Experts of a small language model: a softmax router.
Below are experts of layer 2 (counted from 0) of a mixture-of-experts language model. Rows are named router (the router's row for the expert), down (a neuron's output weights, with its number) and show model dimensions 0-191. Each number is 500 + 50 x the weight over its row's rms, rounded and kept within 0 to 999. Numbers have three digits each.
Before each expert's rows: a language model's description of what the expert responds to. This comes from a sample of Wikipedia text that the model never trained on.

# expert 32
Digits in coordinates and tables
router:466380595581512539498628483553564497543509514515534506518450503497548551562494499438539517406547512523440498547564492513528500532560513476486527464438413504533468507462469503460444518461522558463506504486556592390444465486437550519392506572479401538549463371548539555532570546411465473564461436397421526467505431432396464412560406509470446518588521550528533558522452457512452459580550512423576492563396523432528518419570559440504497417553518523507513453540483513552470528523540481497512553497469447430520478562498509405445503480514449479498494437486486519402512429463492526484
down13:502422539534587544537457495396587480503588441542541519583533508565467511506524506471574461451471465573503439404484540565490504648452467475417519441524486537569430472580562441506494534496506523424525470485560479508568546472564580525496479525525475477490472445471545415528458498426458579506546545421388548577434440586494563495561514533510526424481399511485412566472520427545546514465435461487525530477453416555481567508488467544460495491554486609400484597482475507485527508521410537552476486542592431435516536459386533543452466522532568491480517529500467559486488406449471477539
down14:495496502536505551516472469509449471517527477435537477535437520499480495510511554432469553565522487505444599433501467580475526497581508499607509467538564467459540550590586602509598425483522484510474487493530606461579453532544504504542525444508485493427466545494477459466534442532451469447511537490420436463530496553524489565419495537513496420512534518405392559445488500546438446516467435533429418440506493446589568436401487471419503529415472455472464561474455614501512547540524540465480475456560477427537467457568526471512559538464504497508481600408571550641425475373608454494
down15:558474549377458464397507579483450365559467536559490535506534539437477478393471438598513579477501518527505606437468458479439479492531506465520474501512581456452565585421441488538563493578463461513436515459403514549468481521535507416480526551470472426524529564508446518529472474441482410574461486503587457397571455519508523499529477495531415547468603487569587467497531499426528479505655488477416450487471501543566469562448537513499559549522445491533481555559445474537560454478442505539457496486497523534534509468600520421457494428506554544510448450552589528494557526545589473512
down16:476467484511419509454539521538471463529496437479453453495580529518444437458591512562495574503555486484641528536434439520428527462515524497563422534495522433423424481540466506555552554457368456547466548500302487679448444498497515555462500513471547499467454480464535444435498548473451536542596436531506435524470495479456426492516517421484477487556500511513511466536526541499444655519559540531483528411448512532442494466514480500450496456536533529484513469540467566472485502574503502521594526569551504531475450550463489580580471581389500465516495536567537489525607486491533494577
down17:516524443444518417469520611529490544496442562418474528530418569540408470455514489486508579425494461476488504526441518497536413416440476511560463535438446517454433439457488458409516427532452427471483539545394543503558554472548439458531492630484553474483532543531598565515459501555522463561495398477535561552611521561483459531540427521475573554507564505598535548529510491440506504460509515538623487483486405493468491526493481560444520510501506564483427416599530457493519474457535440508501522486576409548489447488444531468489457443534572518552498470504511438520549662522423451551
down18:595582401495571454518488444611522436489445596440403513387468456506513445434516488550463498553548427555546502548500457401531430356513553497566511455537559578444569485397444482516533560527599589500448484502495455491525546496524437439511548470506495460537518484476448550473517545454454464472480484439516489458506467485484476472503500474402549616612526443478554438455512475517497493504604371491490538552511456489397513555446543516564481582568497474510490496511499398547513501494443551530512528546430556524531476521485469475511557474509537446548428473430566545553520525515568536591
down19:526496485384468501595473522479485534516476608522498522501382488459467547534402496526543485506455536530401587462392519525447556496498469495442439577513552491494570502491465520518414478477539458496535463424520429517539567480536481525440597517588432461474469539518479513578442521544517500468396529523475563508566412474560606550591463534409488529531429500595541421546480504472577491548535493498508478486458569526498551528564490547515501459545512459511531503549474487485512432534456387420491494530547497431552574563638445472424506469574587583432519474450524554476494401489470522395
down20:590544550558472486535517508591448605575557528499468567406572483488514444471522466559463474532493430547491484529541522452547568555530490589549349477436498496462445560467439512443433515489587503409518512507518504527509471499517532512504491586493463435433474594575600465519560540545512556477473461471427467492456507481519531621462450518445430424506599551501462560548452512476554488440500546450476494363535456522594503512535452471488579484452492436527474504487569427455503476517588447467532478550473505476352462489563517401479482463493436531477412483469558541467594587480487530504
down21:502517495415538558521487537510520555460478456491502484461489420541552522435497450553447485490526499490599544583540534432573407537550530524564417487465467544544558483524587471476458478586499592474494504427436495419482445590497448521490533567526537526489497518455628548542480491467498422561486553420455540559522499479452451458429527540498540451527428514470475425457522398441560464506599539524509550555506437544475591440475503613479470417382543473462473485504507391602422510451479404502527519479582449486512516487456520627407509547557515417545482527492435496549542548547423473446
down22:481521510499514568488571421551577444447485570518439489532501439509635471588557482555512446524481548477504472483504465517559514499577471533460535498573534556445575468441477552532594569487539599519428484507572605457494468521535460474542555416444512516441428506529392555510434577436545434537538518532600459479500471481484420463487465537501435514545471482460536452440610497528491465547473497488373410475476496515546563510364535459464457456506570423409533466472463521590512485512496488445466534530442513474547440520495461479524530552431501534560382590532448488444459449490629505492
down23:444561549484457481439505569568471533508417555437501557494506330541441509600521580465569547564492477427575495515553500560547414607585527465513519564418495487489548524461435506491558520530590385445393533532481483552513512450421506527410471506503597527432580504499493468540397519483547529549465443458489470512523514498515391528522469456511528448466532384551445474509524468394402508514465454489528514529432500464490474564519497578514504535484578433471455454451449546491528501470509530391505507576572494415509448532459502512506543436514541464480472461618544555490518575549494475517

# expert 12
Section headings, line breaks
router:440485548505636512518563442555526512497599541506517517389475545615494548529515459468529578472573598497380518519539453494426547521525527374455550490506437458523449472446400510499473457519493509463625561626589556441454419451424566557383481582475477566531484431520521505567518570478422484507387446506457520473459490475455440426551459504457432553535513556588473563556470448480487420544407440525506457574447545481565510457580518477551515432507501475490475487573492528498456518537557482505552497567517472484543511540534479455483454465486438508470515436465502502453490468466488512484
down1:507510566507544556568580533413522494519492365485614518490512582523453503539562444452454566547353456550484524511445413571522532580448456548600517423416580486506550534471478544518495459441526495515606513539543556498507518434414534541490514469460462555486506491500416424524593466555509454472538525504515543500495532587454545561504484410532529492544521539495530518459609437518479511413415519539412562475511429497464421486588574469512458452469559518458506532506443499455577463451423581400457495469448421506534485507510429548478449541533492491515484588521474484481393466545530536425
down2:499438518464475512443504511401524563432495449585485561444486481521492506583470498541507520519501544502534487527493611441565403472487486510448459496518409514499428429431492523465400543569605558447574504490546517457508532501560506502512534510469453517575453566513369542544438562457413530470489536436449472482454419476466498483607445528487583423569505476513546499456417477495556534475522503373587588489485453557528512445527529504504485461446520617633535538472420435498452457512405570513497594555519549609537542542480486547519452520560448411589468498465438462488529470488530539508
down3:542569437571501443497457492480379484449545462514435538561531480510496501536540487466508503505460600532449453543555501484499407408487569521480581499440551469507515481380524493421654480520527545424546429418611498515444521560454414508451439561552486541507458468522431518538462475480487451488484508498494480591538511443420553426474506577457575520451519532494558524444459584483509508519373545595523555587564529479416452550542549508504524537568498561558536485561467567535489435508484476487387594427457480525483544492453533510520486534555494441540485459423485464598552457515480513387
down4:559456508507537464484553397568608411510516595445588409566603437571520505496551496446492438475506476520444486527528581547542486568457516593456630496440475481599510465503525560492443477506511434500446389438501479500566477517467489372443517572469518463441475490479517451457524524512534606501457426559510495507505532476532535556499497487575476473472455562515493490410520485525517501587395469534422472527503552556433427511512419449448615413570498464437544443480481556463584543488469504620567539489506449403504480495428485548439473523492510497491510542481514618515491504491526450519
down5:453480398518531485521572473440449415514562506444532424421386515481459529515470450533546478604524489523416389440488525528492482524566428458441594469573463541417562480553404465530524428560483515510512602491695568545475622472513573599526537483402408457523511476386509512507488478489454494554523443459535553460511532510535495488454509498447509538522517536475483583529517534470483499570544493532449458478531506571571486461504534465520408482497462463552481498525425495568434490499480525464493491466517525429455554450527476472527415448536589502504463540483423569550575543503606503522
down6:534486519532473532597527483582444435504477546598462534439458519510447421470472551533465507576546515518500600333533506502511481487475452465530505471489475410541593420513544499551476552495456447599496631559518449465464479476543489417470584496456559467466468520448490598587574537505478489564615486524460427492550485647464469485550512470507509517520546579464381547424419513568480496522579501485436491495470517495518439523456569510416506520510461408500451582466542506483491593519485519520510507544526467440411491450497429469495560531546454437523529481421506451561468399461447529540
down7:503527531400486466522553542533483495449584576484514452507496439427492551539537546444462530487429462458509484426538520525529438455474499490554510484520514498587429556560557477439568592473481480454396557489597431591537496459415574458467485528390459420406561541494473564550452525488539480455537456497485514511528499433572511471447473418483386466617562543520459560493503547593483488574494479537485378484450469501500471422428494525428411527455511501479504566444566573530502592512531462553438536542447584359517533527550450456448500468548571525491472509552551515571512519555584531489
down8:508484587429446544482540572517515523467506622542453480472440523483512514440497474560416470458574442470580515500484533522527412462444462567505455470547462482448585463518484420539399555499458524504491527543349507441505565370499514475470544499484538468511484531502543530473488529429492491528508485452518478507529473464507498647523425472435513540599469464480431555531423466434544516505576446426489478422496442605519524490402492566516460433493479529554505461504447490506503526496520495563612468551573613504539561509580430457521522542505486469494468581526522512341597523535459530607
down9:506434490568556461483597436560457509568460562491537418496466537561463441501428411454486473477443502545532440527504610473507508533506446506546565570518562507458504483451529574420511531444584490555451519498585568475488537528482419528435514502482484439496544515485519517543512475501527480387473495556516485471468501560401425539463527468569567493422528540598570554494402459478497422546556440520499512438442451552553474488484502461576457458556378572478430469525467513534524459568501565488449484645524574525518497521551450489474530447555410482506478451438590526651411574446470472527
down10:463512431518573506516440532544542447529467492569524374566416496440511490598594465536548526503426489482530525508476493389583646502486469460468431445397585472542458519495432515574483492473483484514475522473501499503497389596527566597505595513458553562475504515522546516460476468481537443514515526458433435556477430506394582449478544445499485534589490534566546535472462451510501533471477498450432528458504457487512538513515514522503491532550533367503489497380488519533590372544557488420561425598459522508455481483531507557476456407569433544442505556534495499565487540498491473581
down11:401494532581585567492533500544407460548485466448453462438521468590411487505487477494555414541502481449428500473516523530586477495489517521501382540513533490515514586523578557449537438556570427506545459519680523482555582509475538542505505579534512464565464528446519416485516495465576489603530452482528468440476427500469560490479488555537440451529589526549430487438537513490471497543396430496498494504517564517441413508548499503439545415548420526576502445478584566445395535531467486486444487570472519571507587407462383463486477533493444486496496501462529483560519429563461523440

# expert 2
Capitals inside names
router:499420536542604552552539445594516536515582536494491484518450502539608516541516497432563552463596503571456443524498473559480527541536520440446535460463438449514393536476428552414454487448449557387618516539516527438507438440438547526335458540570478507583479472543559546544535559459437515554502441413473517459449483480407479484602431522477437548536467550565509559537474467470500437556489412441524406551421532415518468447587501457521459478532546544482487424577481535460523558539535504471505485574478479464523486524501471481482466451438532481465520410481482533407501468451468509490
down0:470477458549504480566450513501549489442492471499457511575439462450436503440567523541514601521555516562488500587452479517476526577474585510487518519561460572467409454552493506473559480524419572451466515481568472548526547430579582550542484398528459524480590413507454571482499469468501478403449518473511504523466450484570529426497587506537502372565431418628613514486500439532418439452448561631489572474551427504500512528489460523498489401527592508473566498505491616407482493528506542516570526425523455439535475484535558465524502430519370451466504489476451470498453536498470507505
down1:416502437480452497612534474461495522480475583476480448471569453546582432449431579543447489510568480528513462418384530517610490537482446528547567580480473417573521504529529519425493517424506426552443487464531461557487506575417605469366482525493557479484532501520523500499426562473429537505589472415528494504556527462505451519498512436544501503612482559507529492472552483548501491478518561451408508554499488510526480518543582514488539548498484536556498521444458487492580506419510553472531434522498448574563449522455425478567544416594506491373513465378527550366539500539487556534
down2:446522515527450516397489494435472424504505496582473515534408552496512500460511516580493556550507407482545549491577590554513448502461488593523517469551428440473482451447440554515518405581502502417442530497557539488544492469515512446440473520451611528575525474515539466480538477496489514483401500439430536521534484425474506501443489614479584502487535435431509432458571491501514480499524545604534525480475501413547439474469521464483490440546530490529557493442436532514525463441540483576558499484444542509655436497565435537488491456451489474718431448492456604455517579535512429521
down3:563525460473558495499423483514417537480582554584585477487377395424492552511439430448502468495539454573513484478529577511461415516499440460526533507547544489474559494546456517579501494450472557446508451457383509463519559555455485516440438601580525470495512642455452444552508499457480469492469513422507436504503527554534517553531526502601417532442488574511574432521493529443601513517516467530498521571507543498492509387511495399502538555523503553507461416501564481517596555447483442492479540446433565563476491465465545503436558403436529472524451541464578471611478462528499445602
down4:498579456429542568514472517538457439513465370522527507413542442606640539487515540539500521555447489501371476427480498485525565518567487554478543410451515398561521379548600448461487445553530477505469514550622504530533423399518452474526580465417458494519436494478499524521526578493526436552506428574416412485535520568411561518509460552478450438476508467464464525542426527449482415546551512477476420525591441424500573559479508554511464462488516496456443512466453558532431492487491531501522529488498456539553562510487486526567581576487507592497531495529437461445545447518527494481
down5:507455524530506455456447527634423479523489436587542520485461445467430601490461577498479446502435560483559575556565464508474557558475580479504519424501416480493440469455499493516482492480454546494464422512382520464447522529483543522537491541509631559542501611474468429445475468488503605373491448576554443463567464565443471582654459479492461584570473420480521500464509529507582547480421451442449545553535503470550501500473428530447460416458474543549456501465577455522489542570535464569562548518512485505400418512479463509516558533488472521548435499495462470538501537482475421566
down6:514454582373440437522559477473450570541463490555529469441562538491447474494465505550546559441488546499573494507607452468475501460585537561519486414468498603519552544491518422476471541564442421534466465399558455471492537574484568554520492510508513428525537507519561537537512500528483560525468467395498428449547410402465560481462557477412460520385474463431507464533548449474509547585528552515436514517464463466519557387566480460515538514505510505457457493422425595504467492533527479508450456551514539581616473551426397589486472531476547389418517496464555475511527605512505469505
down7:499568482530533503501428453510420604494604461518426380596525445528551489517441477487464456551509494520468427459510508432632414525468485454395568450530523477518497579501532542497506533476469508430550549506434499537543435461467505491521571479609527454486546499440544455533417427423548498475507519500509527502540542532550455477445561508522488559539483458584481472418612475502478491468509453472478462459527405558462490484465492530517384527563471580462500494395480518567487474401519548469533595516421512450515473527391404580608559549532572521481604493504545504552550512580476493443
down8:490600515590506564506467453485573495524447448543480519473374512463452537567540493481525496486376516471517512550512460481358470504446501555417542465485548497586447560501505419625512499393445366522497429508500428486449536466474568507545511498542467507533501553521459566411531516562509467484505442439605546560444552457459573531478551409533485518414419484464484550575514587505552500422537440483490514557538570531523458502497433511510426500516585502543517476587479463483463566601558464465467466476593443463575457520488458540511464512551456435574519490526461493599411518472493529532
down9:504471457509535444444471489409442578405562522472462466538525600492604502478461500460468503470492549588499371446476469461643490485598455503501555496451513548440573495547516477490509560484494580536594465436477564522509446485502487547550569497527514475485413476581560527535430455406497521482561479603568585505494507545529442484432462581431500531499518536476506441443580504488520463451466547543439513454561451516559576480465574548441492541569466532447530555408425480471467467417489588447457465428461476462503563461460502450616458513511585502429548449488472521456565563559553446462
down10:560588463560584495428423479558442526434498465508514553450520416396537587453485533467490370452548580506468509488463522589511493518479459527428567394504540461506522521566528518525505479485427500526545442484464475385578404497512549504513517463500481462457428504487405487541555507485551599517547485482551475405544410504531465510487497435453492561565521540495542540506660436537548554531420530539396601503484466427475559589511516499474434472548500495474488463555515507601559471502515515459504508463480487481413547495429481449502507497548512532563514566355501458541552551548416527459

# expert 8
Line breaks in lists
router:468423516532481515533602461526539495544592549515450527454419521564576552564518441431558568460552523541457462521568463535442482532509525450432529424473411390521452528430429512448505442502443530466522569523542561491423464476481505556370491555477471551523462370534532539513553507472412545548460360490474502477499453441487425453575468527442472562582455536525534548552468449467511465554505371441557426594472510488503500497579529412545431477522514514445525429555489527463508559569531479501533518577447434455514469538516443437449466470481446460542571466456511586464475426432478518483
down1:493439547658470526502439463525466542458532555501463498488464477424458443549494481573614433507528627508538484458536513504453478499441580466410452494514537505471478551521507493442462496441564481544474543434656520457556510464580513497529554445508520536418500573570473509469496466466563426492523470488436466525557499522394514481450536472521611505433582570489394502572455534505523428426480477453556461507512503502498452504451583546568498526498500510579482490611479362410485527497530551500416445560528508428483449463444467513592564500477480441494592484566434484528471474442465524583
down2:521503457569475496501496500452360515504476580429432423482489536548475456485510447449468591545428431489467459541505445533592405568569469523523545539483461445469453570528562578511543463467447380530487485420506476485420499534514524557534431575519500554442523446466485492536423481533535575548474459609381517478434469457631436463537510521371498570483576513528483443499560563493531490543451511525541563535464497464409482475600527511477602539492559510470517506559535439402517427506543561547442457472480465502533501524446504529532498432449500502564557436456543583515462452569583502446
down3:487541447577498499473524485539422453573496504499464488562477527525460422514505514434587488562477558561476466367563523456535529528488399418457531508545457488514506546470552509562555562461504420514441498510653511408520470474499536512507612507454579572429509477428502591551536551456503392528485521551405470464522506700427540468543539539460469517546499573467458467469504552532386416541448497481382485512421500471456472463456544529451528562464452513561522537555573517469570491503531498493469510456495466570455460498460549420536511564530470440412500470497523444504563546449494509452
down4:554447397465514457486547474476386441491529593509546557521617476456458440448561576455554490480472509552457475473417492584506426466445492537452411528467457492522472464377561423473510472473484444488472522490512512539559434486565474527548588457553505509503425507486509510585500544454503499476500472470462575544512528575523451555542524540476515536575447539418559564496496590559472455514590500530610490530396495399590434514426531451426495586564431469514563431530508426539514502443485406478483494451520446532524559503647529480510503545558519559488540459428497476582479441443536541455
down5:406510471346468513448497517539506380436481403483500448533544553457488507501520593597510573472470525560430624554532409471515627438508516574526449471574480496467525579503430498511421564512398475461462548536495476418543435502442578519541562540540411461490515514514556542487459494493447463510480494478478609597502536563489601494504523484475481432544459466471463453635429537539519547446589507483422516548537579495457541456444537492440481456503532507482520495484418496457486436495446468472446599498463491467615515493503542503488470522436558518446425520541506503519562430534485503463
down6:508413570599518394461489517424542491451517506539556587421436512417465604476528467569609477524506533514515533471512490455449507465531460438436539499501490608538570538473501464512483533468575583501546528470446484524496516597459456463478507500605541590570502469492499439529492472537569422477384517491573505457454486607447554499512434480518425343565532488561515436493392462528589485403467533471531502450590546586438507483468480455553553486510547512532546566466481499546432498502504451489604512448441472432452494498578448461482459513469491526492586533536500501545499451390478532514
down7:459495561599531473381541489497416446449544603530509471577546528552406527455498461527489436523569552552505428426566551426458399488474508417400546524514504562565568494511509420450516557408481520555520511441622474462499471523531473479522517480499507540482498539552515614465515506453532478459465539503465460536537539593380519462551573522544528441411577577514448463555454483532474485520446468462455472507390530587429464502442498540448469463577504521531530498584548428505499486543558527565465503459523496417555414514465525448506472576490482420527461553510578574438515492384535488487
down8:461497508546573490571406537546507395426430488482520457525588572550489508537501548522551470487421461474485563597467478396599498501489461596525564470457519518434458478462542616509454393462429513389463392513511477452539529530499540469572554462495486571588522567520478436567492457530581525486520520469464546525506501466443534491504570394451517495505459487528575552480527538403540454455469428468487558586481466424460399516532558453514624610467543510502492567421442527489464512485464563457455538409567449493544484523553510474523479409535500455490539432503513496572595517497510477510
down9:480552526485397531566484518406444469530517535543507490517517456576491464497533569459508456448518395544460501513475444660519427443470532445513475520463422472461467462465557519505455398518430527416469543537485557441569480573485591477488540414516571553543484460496452429549504479573592583473484448517418504505581520466466534422506535535482531557411477487544603587440564448427440507485486508493490430442438595447466477507594492557459417504500545467475486532594516505434529513461635472556563543513537539493509405514437541585506475443498416548451463449513487588489521456532488504493
down10:433499565445604570562575529487564503504515550504459554481567424616508512485586515497487512570406481458493505464538428514521575501520488472576449401514536504477562462532457605487552394442451419561516449495577524484586449414534491554564501543491527433501518483559654520506497522432506451569486562446524501511469582500442491544525509504465396550643490524508429490453493505484493409484486370510523473521475552480556521561468454465463500459472477548485371524506487510564517488386506452461542440537577415458520449524511499633495499550431496502441476539496471463503483511458479499497
down11:568549466477579514560505475484515536541480500520510540440429510512538386511546595541451495476559512431576556555528489514496477396483594555589451529438493455414479546415489593544445517589446526487527541646383471470594456431474588554441550466428545486466400490513504363455505540482509527467488502524656479437462466534652490511509538451534504548491516525440482509456526493440457470607486520532433502493468464497553531447451503441467396468450513462515503509445569474551454480484530464518452511362557483493491522521519521539506566486491499531501482460441507469507501423479531531480

# expert 24
Capitalised name onsets
router:489487531554563520558518441531534531510604511530434507527452502504608505516562433452491517490506533567436396564546428550458469562539522457430541457429468427565452593441420561517497473465463474454530515511563524462467510448396487563426524619486513626529520442526581548462535565488439481523438353462478514436481402461446509437523420526489478600497432566567454519568426463461527465559516457460521437574438490484553525479516480503525454481537502556394543395548492506491488538541508476562544501602445499488518470525467484455466413458521489395485519507486459506486444543434503590479
down0:550447534458514535434531463476513395550497430450544502543462487499471521498492421672556522559561481487532471398480527401413523529478529566471599516487592540480499482420472520520391554560563505492438531496523476500473458442585544429511503431495540547456599469535552520504392615599453547518535466472552436523509568543472411546527564469463507501583572506445482541556473497518557540554423512490470522530545542408568449385500544434455409559470546461462502439476463493516563477480522459496456512538489495494522562494504432548475460433428497503533484562565460433536455462546435456581
down1:475619467490526522427499537502478493481565451646457557492557481583516502416468501517460504560466525599508619510481490472532470510548460457483523559531519455523338437510415556403523437515557542586485447424505405623456523553496528546490464432495573501517470549440590526401496418475496515438429437495451541577514494465481410496517591481501557496448462532486522529544525513421539410503514451438369487487550506514496481484521444463510569467449425577494528523508549526523511529466527524548502489530497507555591461505500484491475485370478513479516500563531522432472586451517429487597
down2:469478438554447561432683422516461602512510559463468478545495545458413555537474530577428493517491559563450437489509493453519581527516585517494521593532534479556517425486427477515472556560583485471485520503485421527511532563428423470475504528468504490530512533482482399533522616487484525471457521482523484384436414449452476510528502488501515599457646489516460446581487401545441477563448374492531464441503544544439492520452512420484486542452505552546456472510582500486491524493538506500464551495514467437561451496471400528528488485550431572437528583493544618575546495484467476489
down3:463479531569494528550536487516514499482443442555481482547563465491530597469594560428482416498484466568489478546537590521516503462487537465558516501424453453481517540498424561394559503401409531542537521531502571525469448544581455529594646443515528464406513481536443540562552449514498526554461503492459512395390492492505454483448485400558548558456460466476492462489472504440450483445514568528509513464561508519454526552488485494569501557553512570441463565519387510524387465500425411528476616575411513398440540470560527481499540467598440466471527534509463469452528580448450548483
down4:468579544551524485588463410541520482571495498409559441502557486437417506528405602557521506441475449546515519468522525435449515525441538510538460533506528483623595494516545402536399584447520504510480569451505457522461499631452586432494492632459448515496474498410524527385488466546502499594473471448519534511417459508510572551537491536486533553451486516515445489505541516507570464464514577391634535526528485571547518534498441544511583489499467472469441520452438454422519398432496456467510395526406484444536489539510494481475516494508449576573468487474547454480459541488555478502
down5:553569490542527513526432541417547545493591466638536465575568388451567508504590453462520394532519554509564509434460523493384470433509546507489478442571439516532479579504475443580475496465551552521463469569480489497433454474507489516510515559436516419473480484492491557491496530464553532493517515445574532472554539510519458567418419460450468489556425515582571471504591554462542475465503485401494535506565469522440507540553425436487472529471562427561484517532441511522558483485466465595442551503560575435487559441452444622459499501544403557452493469476608459543466502388440529529
down6:506458391443428524651540551482494520519563401547512532518411507504490535534486558454534481498467455501543532493486471604527534525497515523558534527434557492449515512489530483509483571519458416494560552501443530476459450425445519437465459471489465535560464557384454507423522484497491509476559504483435531437519536488472537588416537499528487430361424565531488515523413585598516529503478521488402539571502457576499473472511565580550545521536464516443521498552369390512448496516414562587390509506498495498534577454428508421467508465489502575600435554512544426501515549528473418484
down7:550544500493551473502523497475463506488442439506395468506498578498462435604451418529487415496553433492480511512496606405558517458406471503420583505479461459465520562474543496588521607502600484502561550497491458476530520573549422539483550532452416482495422455511610479464516494506369451462507524533534610476555452486411476495503571539574489433429526475467507515454471447542447531484477596566480449501573469490523541586506548427539553409488438477529545470564578431579449428448592524440533560499529523463550522526425487489514515527620515517465512598457475534517452516509541428475
down8:464496530592494607547515582528442414462517483563573586511442485517451489500534545409461493455405404540458502429417543533459485564515494531568431493449514503425531506566577563470533389532523418466479511503490629449486393637490453541438571495501518401527465518525436421464523567475478586426475495536539481481562516515495476519637464462524410487502471531489549491461526468518555441496477491505433463480426397501490471486581549525554506638477515492465505512457526478509533464505541501551436549572558470541531497420465533507595520509471526545519457515495526442606471586511524473500
down9:486503519456503514494482499506408458571598423517521509538466520451506490555530504539575525497491435451504545562455469484454399441530544519590537548510481489550512474499527603487431501532497592532430535457365491539500487537503506484433514540548559526579470590456503510488549447467501467415633415421506484499492431568533544516437502536474385523631569371471533484534534474553590485519480485550554462479514560491491434518484476579452545511465463464487540568471504461498505425459526458566446517480554534487483590400531394615473555434428502558387592460502494502507529497505432433537
down10:547535519515584481425355462556383478524547415509597505457510502500397607510518504416518431538508462533496594508499474411459479535609509465552438465479568482588468550482521533567534497472554576438568464494404521437496549534508538487567432458467555505583454516556434570366486476536481525500530400495522453480466556522455539557515513583577439590498489440490525512514541480511549457439441397515383558500471441479513483526509397477552532497527494548466544499531579415493523581465537536492524492459536474545520550531422484600517453478434482491501495534495442471553479462429522476532

# expert 44
Institution name words
router:470467555521565551568527462558520506556567525482510532493474518532542512533510444439531521442550519548471462561510495502469553534573537443506581444512337477528481481478530542420506474463467511491569534563563538468445482481494533487420475549480363521615522463481572544571550515452529501524427470457465515434389452457484477445567472521464427539506473523582536548505442474436449397537396473461583458548458549475514451474527496443539472422585533565444564488488538549433548554625560443463562533510472491448538460544560429416408493449427478455421535453479510588472472469403469576496
down0:476494509543494490464550466480491550499470480517591515523401527511432535489563501443527444462421490474486477444507421457479525457398529429540429475475489464528443553500615541509473470427521539458559475499506482445487517520452525373479431474522384540571502524454429572499488466528484440529519463525549449496560584529451535504460602531508422527492563534633550578493508464537484656516525442477516479471548458466472437493451457582435419521549527540564456456653499556472433496457541576507429499513530515484459564439531469519528478451581630467562483461542592467401460538551520546524
down1:500567543549529538504398447494444526521562440475464487522416507543466496392547464540498452478508555549489517573444526468466514528468626459502569601542465529521450446508488598524440530497541559451503414477659448404481522545467575552531585459512452540513389416554498497491471514504511512512420423448560546560531609487503458565506492550382545552517565412464449507509489452455468490518528459466540539389511518598476429428553483533383455488449473543489495452584393434510429488502550526555543456567514444468514404542510540503503539460526516530450447492484528540486501518473487472553
down2:475527563437433443526481423447604429521517493437537497529432494386579489465460473470548603517477479474440439553535510497536525520438518523414573487545445494497566473498578489547544526387428466521570460492379530473538532504500527507517490487594461486446494494370480553472490479466522449535561476497507547538454453482663509565477492476470474479592536548407511440444486508476500543440513602510583475506521484524563573549534357484435525496531511496418463515525543638473511586584514496452505489383500524433451589558537558518518533499509513459502500470597564511528459526484498527465
down3:527517459478482383568494551481485452484544460539541487466437462544548469455462550491462587495513506369455538518502475473542536494496477484481446608580490458400598426550506474588529559492509564549600491493439503524442539580554514373479503571498440466478510476510375474549548556550506409518471512457578487502494529475490491425531474567480494492517516498560462431359408523553550456490461573559614462460429532492424489563529551558531476521525496514485559551515539541475475438549520474428471532306422544525470509486477566522474547502541477446513493473477444473516577471600505515500
down4:469477504466563404463518504559454482597477490483505483473585574522512555548493500488457547560487468471410517572534502577448467463483483458461503521490495499494508544529512537515566500468504574424510548465702551504486584530486612483491463531455511498516499569570436483516523601502508499500627479492547449470476464477555569578547451499471488438486466510581480517440537479537412442516516496523479459461383573452502417521535570507435541474425489479509474570416450544505497529512586473531406517589526503474394448432509536395335521454470408471507500522484462470586486476528545438427
down5:491464496651520508505474471507562455457477561519470554488513538536534497455468540484527476489445529537483509440491492531441428447446536471473596523508514571488433486454518563526475566471576603502461501517542527440527518455542505436497483426459535499446488518513451534491444492571440465538596462536483387546515424573482532526464382526474500482497467534435531431387506503535587481622552460510550485549601494488567413566506486476376428568434554497496479343443515468444469610460544518479425503504481520555629485525421447524520561544521596561528474445507476477592477486458488480437
down6:426501567584574521523444498511530654499391540382376468570474455478535476429485579515490371438416506410538507510495417531468499551511445443470466580538443490428575443535500513512471476554600553500464567505506470489443482523492509557484478507466493473450483459489532503604480441540536463497482545534485447456446477445526381468582591527470572458492510570437458434563524504558573467520470531461474533503550406497539548532411563489640476474542469452494537541503546462565511517511560541506469504475542441483472547459476579446480514505523607485426494475499452495531561570520431502554
down7:520451444588622611449534422515542516461518537479458559472537556502513486552392475493468468432430441481447433503519541491538560465523463532527482461509450506521504463496552458593428558444514527543537461550611475528538403471344478467538567492629540477492490544545518499562471587476499561511535364476450496499495461492487469568431510473534555465473432510500429485579497469457550571513526513416447538503530533497443475611473559487529557404475507530423448478508564487455529464454497472502592506508525553522468456422410399519558534544588494503558476439516429560483426425510426516493
down8:401522455480470428525506465435448415483556523541537552563496509537552454494575449530434578457574484538511514451485561425575554499455503450491400442427468426385470439527489485522583550495452401603475522558324496470503445641525513440482451538449443520446481518522456502511564496501549504531533631494486543499450619607562493529453491516547424512510469461552524519441487507512528526523422473480499520534446519546410493450536459551463496496538419480519506539559535574511519517471544491459531479468436518485435539481597533567420453496463560538505411512494490565498502428452574505566
down9:530521460477528482443491465542498369557537537400542531579561388457535494417506440565485591436461446515572512464453505599473433501404584537493547570562546530574407531510527428546490581457500428538488578468596542518513594467363513517408581526538496630533435472498477484514498584432473482536541486514538523498467468563499535487522517553439564529502547563420443497466416484469520414502532493443515457542532523405484530527432421489530457513525527422539495480541521434465530458520499574504525468470486571474550412525539526526507552540476464433421484472499496563576507450481436435474
down10:497576433587480515513416548510521508503470518514468506565484573466492521473486540593579516487629488505502465515478479392394476452492493590451528569484388463534491570467470493583423537443462454564421504431619475548535433431450509496525535583504493425498450490420559540522509466526390526486538449360466499477475535556523483613550475517493443494440446452482555557473527461371534475505502516542606489534477503518618461558496476520464446494580489448503518506397480475480526581574482462548597564487487581461495452512456404536534514508515531480480507449531496534485614492483487471476